Experts of a small language model.
Size: 9 layers, width 256, vocabulary 16384.
Below are experts of layer 4 (counted from 0) of a mixture-of-experts language model. Rows are named router (the router's row for the expert), down (a neuron's output weights, with its number) and show model dimensions 160-191. Each number is 500 + 50 x the weight over its row's rms, rounded and kept within 0 to 999. Numbers have three digits each.
After each expert's rows: a language model's description of what the expert responds to. This comes from a sample of Wikipedia text that the model never trained on.

# expert 16
router:473450471508545563487468443388468525476520450512392520459489494493587514473536424552428484506453
down0:476500538571490527470438460395559478510476492535493506418441475399556513500472552491539574415487
down1:502476527499481511469517520456582491584522457477429550548563563498520534492525478495516470415515
down2:598496475601558547587479517525461437431461469444564546558484560482475458531498560527557506457528
down3:569435530451565556539543580529590532527540464416432500492449535547551527419497520513542529429488
down4:401532496467508481478530513495455506470460456468453496523512444555555422490458545603485524512545
down5:513521521527445484493546557501452479554521542429548485444541389483508506458592587590502521644562
down6:479521508488445541557490337516502531433487537490519501537488433483562495487466501549507512462487
down7:495441455541586482511506497455599443474476558477438491446505489612499512619490371455485493533589
down8:516534558506496551492535618511445504559530500443490401476539473572496522473502457521505471555475
down9:419453536489516467398436387413651547498455544435508571542543502496543523586413445513505485547491
down10:582525454480462487508531465551545562565458450467464501494484620440598442538568563549528533480569
down11:451436542431533536396550499495424528543539567454472483456621492603503424547522457458439479527391
down12:502580505489504471461485571492572495500586526513467536462500537464565532566460488457449457519431
down13:537459476535445496401543615434522502529414505444424482524423440572409508517485413473517478461494
down14:532393538487619476516572571476588502534484561420448519519471500439399447478543437489475580463510
down15:540513554500529515548431513480458445490499517466585417522601458563407481534419497505624474534547
down16:423523451477503421400400592560443543521572557538473520459437563473540524534643525426480530553486
down17:499506470558404550491551477426492438546488415479571518475485492483427548501546482522427415490509
down18:520484542428596602493420546531466464416472473449515519474543479466487436462498461559443489570493
down19:490563488500549490595493479567462463422466485531544601497530530462520542527482624517559516444549
down20:513516517473478387503497433489546481547545547481466528478466441519607485565415401517444552597463
down21:543437410558478565540490513511449599541514583511416448549516515584444503503527548397534475484470
down22:482432466395559441480477508527541504491452522525476543481459415565548500472534467535489456564522
down23:569460407502430453570649574471485543419519439510421438494403485534517516501509452515484508449552
down24:565499475453442474527598601461472504505484513470413502581431457500506459616406455448392418457490
down25:424541408456499498494540410551432632422450524535540490458514422442511461462530526551502572506521
down26:566507408502482544539504556526468520489543410508527513515562477482503603540517539460467539465530
down27:518547549431546496482509460520539489488460444444397565600515525546464430570500475530477520492598
down28:522374483568590516518483607452490483536487500551519559532573477503449506504479487466423464507434
down29:615495508492473494608474546505411474407433453541433554584472440481484494542551575479501544450493
down30:442489527545492420467422634489547476569428570496503541485502520525572462564457453465480451464474
down31:483539509584433532550554568499500430542539535500493508540500434600481513402505501506496499432451
It responds to: Character names, pronouns and auxiliaries in plot summaries and narrative prose, e.g. had, has, but, who, he had, Serge.

# expert 15
router:418541535540475537485444428487459476467522449429385536487509486457510528473496543500474435493489
down0:517465521520480503499474523519539435499490503427571510498495526448533493488489443537501511383603
down1:546559453504500438520533427470434496467550536437442455441647471436526424483439459523561547411437
down2:483485471505571474433451564581454536429604480496477529474550464488517523493569497391417510543463
down3:500445399399488472434462416520569463527508570571458533485479537534636441576510572507566525441558
down4:443469463533444509563538506563514403484406514411396502512484561548522427522532495517529488479445
down5:524577546456497527595590387487472423618450502533479505515456383524517510396463520403515505522431
down6:380516514513531506492478540480476508473461490503497525597469606565502417489503528552476511442482
down7:496522549465508499459538404472510380545471423446372418495512605538533507576526497435490392463530
down8:492462508442606600548471562513425502536501541589596438459494479487515468499515481485492597529449
down9:449501492384464444471503539476555516479498485509528484546497510562524534517463429463530541615525
down10:444531514562527520565467471533557425478531509487524477454404530512450485561478418476453471394467
down11:518503488480554472420480616545565553537507424483536550446407455417565512460526516519586443499526
down12:375444347454506371532447440510542508360505560660424551448553464532479562606562488500493529476474
down13:575472594479437381511492562535531555460558431534514500448477517590531421490445425505493542463398
down14:514605480577522491492550425503488406496515465457478496498464403524532483576504465532552520476356
down15:546490490482608518582578461514487555457500554535511505350522488459567550519535532482471450510534
down16:537541532585513411580546502531552497565530516494406501562426509638552509578500495412474485474446
down17:491469466513488544603476347525556572575548389561539584506481488491467514512480417465426568406468
down18:450525545504552531413361475474455501503516525541522569555417459430465575538422497500425456519556
down19:611457566486562517513498424576544548451476524528597530438536528556483517493468489608558507533419
down20:495549375558605513508385514475503486515440542485466519562486589499453415404460477418511466514536
down21:479530594528504482497508569463535480549485430471483522496440523544552496561525505522408505487451
down22:527515541478423397554514624500512505413464595594531488520567506430452593476440567451566408597442
down23:510455551476514453580560511556433524523557551511486428545504580503444488522496445437488519469503
down24:559453489577515474517534501499531553497404560453582448400469520383568519440601488590531511533567
down25:507430498552566495565432451572547491523464504499525474530502409472473516566518449537519532550513
down26:551509496524599486588564467501417484511452529559471466410594501454544455398515441471524464521398
down27:559468450552496450496485515458473385654462555500563480504495390475546491549510590471496420530571
down28:415506485438507473530455434502485551544543536508506462539557501534485547474502492543568536561491
down29:524547436542483425478610523475593542598465594523442425483523558517492491556511468487604545567532
down30:531431494544495533485413499523478460480565518513543513462452491471446500530466437563559534490452
down31:546498578457496543486530467444434480483530464477423462463549452512427441575462560500451472429536
It responds to: Numeric tokens in measurements, times, coordinates, scores and vote counts, such as 14 mm, 18:00, 122°, 8:30, 1,055,752.

# expert 13
router:493493544511534586416459428446475521398554450470509457428472484455586486418434521622462482542452
down0:503596556501510436468427468528542403467537504536500452578532378519497591479534426473437454483558
down1:378436512495539538560465464441500557534443567418480532542461526459447542397435521548471472564411
down2:557479393459606478491517511541564467520505540434470501546571439554525492595471480515432518563584
down3:395591613518519498498561586483462505589469500547427499372456437471541495469475443533507475467498
down4:495488541516443497457547406421483453478519425452543534455470455505433441478499532522543519505487
down5:573570469439568458419456591530640476492487387443503522566486488477465484477504508478528463513545
down6:527531437519497525484460457501426545491478591463486465484485570498429464475530544525475474454426
down7:445554509530528512541485407528462438489439451561508496480499463582485477503434521408559505374530
down8:456509462481415413546521450507488546594543561507486524569534518510505468615481515570423606464558
down9:460456502483496473478459571530414509494454561516585556424573535495529487616442536549558535449423
down10:564432521438542550601503462535567442472530465518500450508478493476516493520480500446483465517637
down11:508506502586498500459490524499659479581414551487433505512561377571540465498483514434552415432478
down12:543522496416457518528526453441537434509535433533490484520425517515480498538446390567483534496574
down13:528406463536474521443497476431475428391487512545531540561505506551448554473420626530417493542513
down14:485438511486396454457465534479624532521540620563508503494446430502552508508466469568539516586443
down15:460528542487500408534449398498624550507469469510520528513522505533519557537500430494507552450512
down16:494490406506518549425503488491482552624582480454466433511500500456524541436480481448521428478529
down17:501496469477584509593498401520581529547499450496434528501450460511557482495444493494474481550494
down18:478511566483423540492521443475520530538469537527451512424491531532428472493519542507462625535475
down19:409498502473469500424572441515485470475455517513502579513478486459466529515478533500492522547491
down20:462527356500565484558509458479476535410514517501486611472536512425475463550483541515523524551499
down21:448452552462502479459539538530419541542476516451436535493527521405513493506461555497434478644597
down22:472541367398548503494489524517434477416561402516515459522447464453542489500600544488522460498474
down23:535501426555473510547527553527507491596520346494514487478513480427464477534515425506490529442573
down24:474528560572455527403406460501514419530501615515570483469550457544535538508477492535491512557490
down25:539507415453585539465492634487520507585415473454479453560520562529484477469650508464459453524475
down26:555418523482504478520490561463465495467465493554604446422624473588447438491428435421568529576469
down27:517572485453445445412466560535521510508500441501479502479545512516502452440350508485447493526482
down28:608498415523463530484515439500474471510488488542537491459474452523510513463562477530505515447472
down29:623606543542523550457470545545536435509526530491541513534521460481454503518458492498481487541440
down30:448549438524492470477537459469510520530419568473456356579573478503515524472502528474471466568598
down31:442452479496468539515451574501580429490527590515517576474357536462531447513475507494481489500459
It responds to: Articles, pronouns and connectives in running prose, e.g. the, that, his, was, and hedging adverbs like most, rather, only, in this.

# expert 33
router:550467513515517448435513519466401543458518457458464537428461498474556508474464523581487525475513
down0:502554515509517604556471526496531472595474387478479468517528495475487487499538455537524472457532
down1:395523465381523593517453492429380526534589476552503455470598449418550552461521524580497532490461
down2:540472475603465529427448540442545467503483612500490549467467495455445612519491551517515553464480
down3:576458460385476469529495481462493478509471507499489492463535500474546446450515532436481523514554
down4:473487545386433452510440508473378480452481466447546604392518465519539544559485524407594515514453
down5:477525503550606563526548461420550494520513519557471417516430561457514474458525513523537528365575
down6:538430645591457592449452448500434480531324523561455484461536393520456469536527601495503426465453
down7:541479538526578455473539491463411463563455599500490541522430522531524501459405486535403540522458
down8:459504435483457398457554531553500568491582511492504504521638494502421504500568473467517409497527
down9:424622433572467525498474484549472425504572514590461539497581555456571430479550501534492571477575
down10:547442433476492390490533552531556579548558529422433546523541527379520508506489459485450583476491
down11:488573486508575542579485573548510530489516524451496481520543461566420596417519617409513498535597
down12:453492497423463497537518507560564502525416521501523588450561466491598560474540489492455372507491
down13:506504429426544475503414594507435587445412496422478543482530449466497476483510494553463467503496
down14:481496549435486507475514527481512477485615523455574497459514434579498466544449513492497538475491
down15:420505610504569549502503533511526533483457448566466473438521541531514400514417462463558385465463
down16:521443568480494550512437465540635501529506435505504509459440490572466498603406520601446464468450
down17:578438457517587508542425489515522464615603458403517434470450330467488474559450538516436547422558
down18:489506445518533506503362383503438448485553474475500455502577572440444524493551510489509432573505
down19:495513500480571474519533489529363455418493507529497396393579552438574488511535500476536441491469
down20:564538411527443585542480508516528531503505467554435493417529444475588568457533491436514503387412
down21:488522491422492485406596552586552484447465544589465565516508450474547441553522460505462452477443
down22:517474497521426564496554490630558518546573461539490474503467403487539537470557565484498522468467
down23:575522457540559481514532509465589482446475532469459463502587419504497469431534569555494464517484
down24:508533450533429459464547503521496481556520504605479542510525308522547442500483557527485442473586
down25:468535556522526507422499435530431526472540573505407505520504502436513542448427591464405513585543
down26:551459494453561396409607586572483528511479456444524495457578483547444506556439468436510539487477
down27:586460432573483551543519532478552499438409502525559525482400367497452553534516549491529595450555
down28:520487493530537521524504485518527454514547598546496505554532464546537471472547450420449504485542
down29:509478553438543427465580492478504572453377468467589570527499535546504430470485517471497535488490
down30:551443429422526460545481569608429554456472399351547511519551606495576592551474534458589565476525
down31:544552459590412490566602504509629479565543485575497435493590518613569459499551528526467508468556
It responds to: Common verb and noun stems and word beginnings in prose, often before -ing or -ed, e.g. work, film, support, assess, implement, financ.

# expert 34
router:535444553533549556423503511442464465456597461497471477427520463464551524529471436505493413504469
down0:557525505514573389480484485449476553585500524455446504523622516528531548571532514413539481471504
down1:517436492472481554450506537517532504490439494512448483512476474438501454504470446537550551507465
down2:477544480437508523416403537533501497536538550388503422592495490601542486500405532518545495484509
down3:463483469525464515493498417462514508515536521495509528583538486428433480527531531469498442428496
down4:552485465499439496469539551530662498521560488531459466467481495449503428470503455557499389483613
down5:433517568523601521517506507551550483482527429521412512508464536419578496487548489470508415380460
down6:541412496577514479567502525540569556515494524521468423501508581612483481478510385505435463448459
down7:391561513412535360620458452430554508495559550506465508520563514419592487542456451498516552449495
down8:507523475550584458557457468528536542435495436513517581545466434554479487441419475454514515485557
down9:481516467462500490491498464447459504561577519500548589497439388555484490575560457438525482512505
down10:533523498466504483477517471509559509550537592524532470457467500536508479533514516495532460489604
down11:505583498588538545525493478482469444542646475563450397427463453463476541521489471586476539504533
down12:515487514542508447556663472521528534518431503665512524460507489477553512539451413525494525443541
down13:431516486466531527489365561521413469387589431496491533494512502471497522492478555495471440474513
down14:526425516457486516526486536473477552504464546591494568548424481534461475498543489522425454486456
down15:517531472495544577519484559543477502449416535472518510526454533566521531496555553462503429461465
down16:493471501576449509502461510469651554549550547511513557616462429556496508428469436500485549483569
down17:492495397489569482457606527440585446570474408539492528514515501524510585444532544541503636471592
down18:489450514524537436547558500409452514517493591525432478553503524421521436488385487434468509471469
down19:506379484494568494491526523468629500511546513547449495613525501504515425441487454575528524489528
down20:531479524505534512505442513379435512527514648481509555504529483450528535512524462495484415461494
down21:494499523460452575521519521510587453593579507473459435511520563499525506434407408549434436443439
down22:563495543481467477502532649558527503452579531503585525493500453507524507525520528486564434546528
down23:400446428500605504514399432516456566419527466508553512527451559527484553499428580492564468484467
down24:475476532482410560455565532485506498433474451562478586495574447444493641470400449518590546538451
down25:546519498540390561484554410446509473447484541466487518486496525423505468551542523523541559402570
down26:565480444541466527515566582489471477599517509513394473530493460616521516507505480384541541545510
down27:480531550568446445485510510430498418515482496470493409569556469456571483496471523485460454448607
down28:461527446528478475504555511515514484550558471547495536516552352569632463550566522482488527540350
down29:547511496519516470529543547500476632509464560531542491507529535521490485484480492536588524487476
down30:519507505432484558465583496455572469550511432486423400536480538533455502468571479447402473452552
down31:574424507504486550457515545562456509461453539532613342411450564475509494638553506478536489412409
It responds to: Verb starts following to, would, had or was, often split like to f-lee, to f-ight, s-end, plus auxiliaries had, has, have.

# expert 22
router:479441570571504507412489526471384520400460443491505564387453520475571504497414503586445444440473
down0:562478412559523481598433514487595510469531462510409526542412515570513559525504508478495577509581
down1:510535563515457396586476519581517450521503535491535480499555430534464479520450572478628587472397
down2:568486503430538507487445519635443509513481461399536538481431472542490613468617470506404601574518
down3:519525405480510481572486582475493408522554462603443461473548430485573455557476570550438631454395
down4:464521461491586521586458477388498504484383480487408502526513497523518547530472519519533385516481
down5:417499405593434532545554462555452434403442496547488500414517516490430505409435529466607530515444
down6:422640516534551494506551484548471478464474555515578447463407457508549540505496483535416460539508
down7:554525421379485469518514513502442516382480536588498449421534493393534490560508470508555517335535
down8:556490589430533490514493413501453432412491489508563490471497520530564444479441538562564454468578
down9:535531459400539461479539535535353463470552457477522486420537459412534493540537551512502500531493
down10:501519460372413596481532417379441470453553549458505469542547529528453494509514504477541463542464
down11:515509472484515533479581470543594474551509538466471459568484467406504482515480497468498508506565
down12:516431511469523454519436495566480516424480447453523536456467516439508525528551516439477458442551
down13:530578478520506521557408519569508525495563549501560538517629432466449504470489478423486521547575
down14:585464405416483477580469504524497541473477479472506412468598511537510503479498482552471430500479
down15:435548585472493498503484476422523504409468444435573512543472490466588442450456451463468479513551
down16:463505518547470512460549501505492521518490498473558539429471526521557488505396529447492523479528
down17:500475459470425448458453485435605516423579453495361380498542538563607431459539556419555452530488
down18:497510537542584443444509466511473380587469454437535516527467449370493484470518533591558510543606
down19:604461555367503499459585491562576423589523572517486431467496522502503552568536435477445521451491
down20:539531532495465517500506490505570534570445617481452500513552490447547434548455490494491560514496
down21:488442475638465536544488574439424613436484524491624559502488526467481485432503553459485559433585
down22:464471484448451476449521447461438517517465549486476478443622443466514448514503439563500437429460
down23:485552459459482500545585446472463539353528498503464573545494494584505556469455434428508539474500
down24:483527515470532455494547513472489521535489455412545483524578564498561594482439468501462541464556
down25:483478530510485471465514400496478480548545529496468554553576570457522563533468539486421440522454
down26:442544408441480552444525499516531565511450531459464464580515494447520450479410441426585550538532
down27:513502470429480454385454508529438626444546539596523432472582420514429477534473544494530530468575
down28:491551496429415573463424572430521478500453556474511502445516673568561619487452482459592574566408
down29:541438448612606502510579520465464432448477445532482523577579474473523517536412508525518535489447
down30:546492467673499399549469519467602433437480537484437510442497539453508521417558553463503451454504
down31:511547491535537373459542495511508511508539466439568544569467457494611538616463468539489409542463
It responds to: Short consonant or consonant-cluster pieces at a word's start or mid-compound, such as t, b, ch, sh, st, fl, as in Workshop, Bullpit.

# expert 12
router:536457540528493509448512550486404530420492487521520477471474514485558526499502468474474420409430
down0:503568503524546443431473547487440474520528439539527450545556370439565623497487501456533523493451
down1:504464400428485549503484529419493526487457551556503496510404530535491578439472491475538504472525
down2:541446446465482573514471484580526439518447554500518403551456542442503458558501519547551498487557
down3:495567566596473452451533518440475518406617467556489555399485452544501389437522551514555436488576
down4:529537486480520476518479480521427432461500426528402477462558597592432630505528549476464522527509
down5:474495392556486469499548496396562531550450574520525486511520491548472588499433513422525493481500
down6:448420499483521437425522461486445543525394493459489589517493399435505498401529606523554448508500
down7:515516503458490520437452491533511438440498527477605584484509509546583541443513519589525450519601
down8:415508461456529519522498535483384486472583447476483555463644526476421469589500527583520555461517
down9:498547422451474559444454539504507401440575526559462513552544486503448455544428537495464525466555
down10:505547530577451531505531490640518557491467510539450535483557523505380472514550474545463539504428
down11:510555596587484477446455545535508443524487467507452551534589481633450487542583483539489458525536
down12:551493547489468456485609499491505549525473460489455522530510506490438598509510526642521486512475
down13:388395515528458530501513579419435513505549554418503385483548491460531492480533447539488547432648
down14:431510521665428549535496454502554426540405511530417528558506546507485539474522535529454510496504
down15:449503522429556577586525509490592580436540487438524427506511470515585524505584540472433479440591
down16:489520597516592444560499526575546497493472500482480410545473479410585435522465517470447544530406
down17:564440541540457507523528602534524436500547577515561477537520562435541625567517458389465523562503
down18:419472545597542475443461440498514533525483440496377548403479504493487511506458502446455553525560
down19:506505616458424597544539530575474468489478362515529494480491611492500488480423462516530547527423
down20:430495447534508488477526491561534600460442491515525429460426492526482513371511476478476600476447
down21:546461463478432422463563496504533522535558452484562474529528535527560458565501498476532479449532
down22:486509454429524528476557477484397462523551428441516416476558433453579634476481544453478428534549
down23:494493591411559460455534543541486469450438549503501470570462479506473432488504445477570507507474
down24:465466510494553493486540491511502541419433588390426418516487499520524548482531471522578572428559
down25:541530570441488530501483519445471484534455379433530411473572419516440480449508543536465480399509
down26:473473530428493546418447492524556493550473557461454444556617449475571456555534546418506497514441
down27:475543448439466515511597496562522495569417444632414522569479517524515552491492530595404526539477
down28:434497577542488509503536511451435400576521476499522539408526522492417482615566552446430585466472
down29:428518491426540527482447478451411493456508409474504544393480593502421537556598540566471576529457
down30:522522590374587494501623473559522473518507585538441499546505488523497442520454450440470565478486
down31:607530416492559430507545526588416495381491571586507463454535410387598494518515517527543465445491
It responds to: Lowercase word-initial prefixes and inner pieces of ordinary words or names, e.g. f-onts, f-rozen, re-, pro-, con-, S-old-ier.

# expert 31
router:444499463521550557478481509443437572496477411533432484450478518470556539434628507552455518601491
down0:578457444471539555541495509548499539500531466512487422394534525459533483522421487514539574557586
down1:474559516532470553468497496496514571475469508462537545568382475485523473583444494492371528474534
down2:526552474506482460523460549549555534545432571531521515545553458479510538467473492483522453435510
down3:498417505466520486508507459463545501459441469516590470445519598516518521472556528454439446450508
down4:434524523456519488444449554557339538460510535489417570482462467459497565502513507490531406524377
down5:524533526486540547589558483481479442512573513525475486466575431540431402550525417523530519398455
down6:542570456483572518519488513430500423614474439466577467510557474506495454500482476517526502460598
down7:453532499501455476470586432439479482612546494473490593573529485415461605446506483561465607572456
down8:574447446447486513482503562479554516471498479457483543473588502448523455485456493488419523577538
down9:549463514491485490456457454463496483549519526456492461571476404502412488462365477497474627489560
down10:442477445433429528463508558466610542501516595599538492482443505447539594494614495549455436559483
down11:478485534445483446472547516590498547439505493511483609402537482525556436454476563535466441431457
down12:476502503439563489464453510473461474491532547501533525542552486416488523483440425484494522522518
down13:529480533472517459551488446468486487532522554497488517557499494456487479489469528474490545399563
down14:478513442431511493450476508519341498420535446471489438434582521431544512492553565482505555562483
down15:524448576486499417552558445558496526364514547483532633523532398477496397561533592487477493432406
down16:580554513443538539505507471479499458500460531479540508522550404519468514570491492543549508446514
down17:496535590503501489443546381538563478493484524509501490483537434451514540503464481483502499548496
down18:408465488484453482448481532513422542401509550577472578467439550445519478470538508456455566565537
down19:437518495463479489414567432413484533555480551456468489416511430476505436531449483568516529466441
down20:514489479549524537415498498519443524473453500544471496613484401400524527558542504526468516426480
down21:395473514516614532453467609506446533427474514469471602530489449554505481517477469550471519587450
down22:514612520476517510507528627436433439530499527526515541535580455408528614500449495508548533440504
down23:467520447524428491472383406463471520442515518512553562578470514427513507497428580470496500554566
down24:554538474531413490515521533500498562508489431427459590412537523514481506495522525525546528559582
down25:542497433534448542578567464578629490585527512516531465539509507504579544430407451508543512456510
down26:517462444490450506515512499547598442498485461571475415466446500503461517487528453488533432516429
down27:496548511535486453560549472606528445481475472462544444392485498567456451486470521538568491609556
down28:458524569397478554565482573472553472511451603563447440484431463543456503433520582502471547486496
down29:472520512530470534513527430490539408595477563555497477522490423504471500573424558512401482444515
down30:554574415496503491565513511482511415483428512570511500551449490533484508509481525511504478397417
down31:509503458563528466545558421492496580543430473522501465495441500419460431459559561550562517603552
It responds to: Later words or pieces of multiword proper names for places, institutions and people, such as King-ston, Williams College, Jimmy Carter, ville.

# expert 30
router:538553486592606573464492557482402590444503441551475479429376487503498549436476541546507477519493
down0:493508540421584491432588528470479501486499568510546515492481449547506448544475550499483538550404
down1:502526529425528479341476441603461575542541593513463435455531418521473467529541466441481506545477
down2:599527458607570627544464543541462524480490480507549421590417435464550520389502448507469550532516
down3:438552421533503444464530497504536541358529404475437600497517542588530393503488368413427466518465
down4:476509447465520439471594577522475557598509531482528490483488562535563567454459490528565547523418
down5:573442446441534534523496487444529487478437442384505562453471465505442452455501486593517523584527
down6:594527546514561431545453564482493550629538555458533512489566510485412455445592580519501519543528
down7:534449519476468419511467498572558579572425562576462451485488405504509528474494486502528453508470
down8:537504563562531513544426486574487409505459623531457489504436453428420606514540516428539459524518
down9:481491484407500558495515564493481500538497540513564490448525549536515598564376410470534511514505
down10:489509585484535443413535523439525549524572528524552578512456445553473591438418499549442420530496
down11:453502454383543474506564507480587493502498452471421570507456439526573530547542467496509517507386
down12:507410541469431460512543516551528434609467379492382522526512467530455637476539523539506472535538
down13:508477423486414564480507509476503468519552529480567514465407511519525527521510468460617507528555
down14:568424467509629598609451419567519523439416489477527533497579558475551485598473500509466437457439
down15:515508446410472486585485521586467523414528518495445454463599517459585522482536477553470460494502
down16:466531432401544503438518523479379480470516463494471471408608449482559500526520584494527553535507
down17:380466543388429393412478577545594566508539537460545505525527494419572429527470597486501458562469
down18:556551441442607594529540445447368559550555514462521487589510515424485573509458560589469549562486
down19:484520529443476471476464513512510508536557493553386585496408416508457503475495550489511460466594
down20:428554505520575578434529431509473497639523491509480545536544475457468526456580569476477508504517
down21:437605492501420579510535478538502460499505522446512523510549540496510492545518442590528497495577
down22:455433504543417444545596487464492634522522426399516469501487545497610535571432500582604475489510
down23:511516444611468421471573512403530473481434488436474522442443535523487558465447536569562578542547
down24:475629536431560516433471551580468542493537487613464530478501501434449503558454514537543516486494
down25:530424584516539411557441583558497511449495467468540481454518543495490480587569454480475452510419
down26:530493519513463429443449581408448498504435419444453481491480462461433444544579507557511566510496
down27:504517469504473567462614515444496576565517453489467521521580538542546487390526492437527543462552
down28:538586545453429553497497506442497514476452636516454510493470535542468430463566520515481485466488
down29:495440534516465464482471481552472475495528493462506538452536498514524521471396401562475476459558
down30:484468516462498451442527449398435524479526523435461435406529460530475489479507364508422532533553
down31:516497454387532521394510554520458572470578426456409467536452498583419525486421509490488544486472
It responds to: Vowel-led syllable pieces inside names and rare words, such as ol, ut, ul, é, as in Isolated, Aeronautics, Valérian, Grachev.

# expert 2
router:552477540506543533420488476505469600409480478537468549411515481443494523513507569541505481528397
down0:523448564502377494498564499531507444577507557480532431510446485439550515562519504498466495521483
down1:499493576487548463437459536478542602556496521460446541528626495544468470528489448436503497439483
down2:564542540500586510512439517508562448632503562496501455462564474438498434528461460475524451491492
down3:549427591470552422508573519508493464491537608573476521555402499584545519539447511423468441576497
down4:449471450515470440566521575452441527539556545476498483461486506505431573623515504461490539534469
down5:509484528489530507409482524579463435420559485498529411445460586525529492388505495446514533530444
down6:579436516492501503507413427459473485516446491513488523507538518510460547557471502555517492542493
down7:452505405472516417558583513517387519459540489525525446525585488425597490431540555488534559515493
down8:479490459526514596589527527514465505645484539560488511469540551459606456456487407492416522506544
down9:565533578467532504546541558575440572535519443567536474599547498429465492538510576486484560494561
down10:588491489430450542498539529494533551466461636583492456423427537517493511529427557502618505444475
down11:519519468582539482508464478443549528466540540524527526504528438476404439512507544605497479421441
down12:464383369495524540530513468585510547573428400447508416476509515424575462471550485466552424480544
down13:501499481498577495475626540499563492534486501419454427475538507586427448474474516484554455419543
down14:536536425556581566564475518481521494522483472504507470490425398518537501387437466427480540677414
down15:490496553553416480604506504490551504532493524449546449507506409466446469516466536535532379472515
down16:562497465441486434489501663400563457425470462508523465553445469447544545461512528505381529483528
down17:496454525550644501518515526551599578375505544545475543523502405514484462571517547412537532389437
down18:423570546532437499433467563451505624519482560533502586561469536483522572511616546492492527459463
down19:451521486404550427456516465609490518478503543515498436437480479377508525466476517516491458438506
down20:530471514472399445489453503488458501526473464457525485559497375484464539540448529554566508500506
down21:543586551540462563508434496537504629508512447424412450488509584499383405568493483558489499507532
down22:528478509510488520486518473454484549560397603403480465496461643548497498440564541499599470507475
down23:557506433510483540557530545399489535528482552458365506425573492519430568507469431436509541444475
down24:546421393494459438442539452542530498528481472476544454468472581416577507496476562462567531507491
down25:564587511503521551516516482480563554561553515542501541426518411484447441476444535493470522536509
down26:483500528444480512528455464535514404544582462505551473482506472477588415534524492481441498508400
down27:468472471547479492488443406404460440546397556506467571553501514438506439503548477601556494535361
down28:479437524483471385522539517521433449515516505462533517410477367532460496485465460494523416511491
down29:614540594483498508502473527528530520464489499563541519522534422507491500553484481541493527501493
down30:518542409416509540444466494447367461407545455502500500418554446469553507546525505523497500484454
down31:467531494454445422438523452486546508539446514579572484451484555530540512521529435567443488547475
It responds to: Word-initial pieces of longer, often Latinate words, especially prefixes like un, inter, dis, sub, pre, trans, as in unforeseen, insubordination.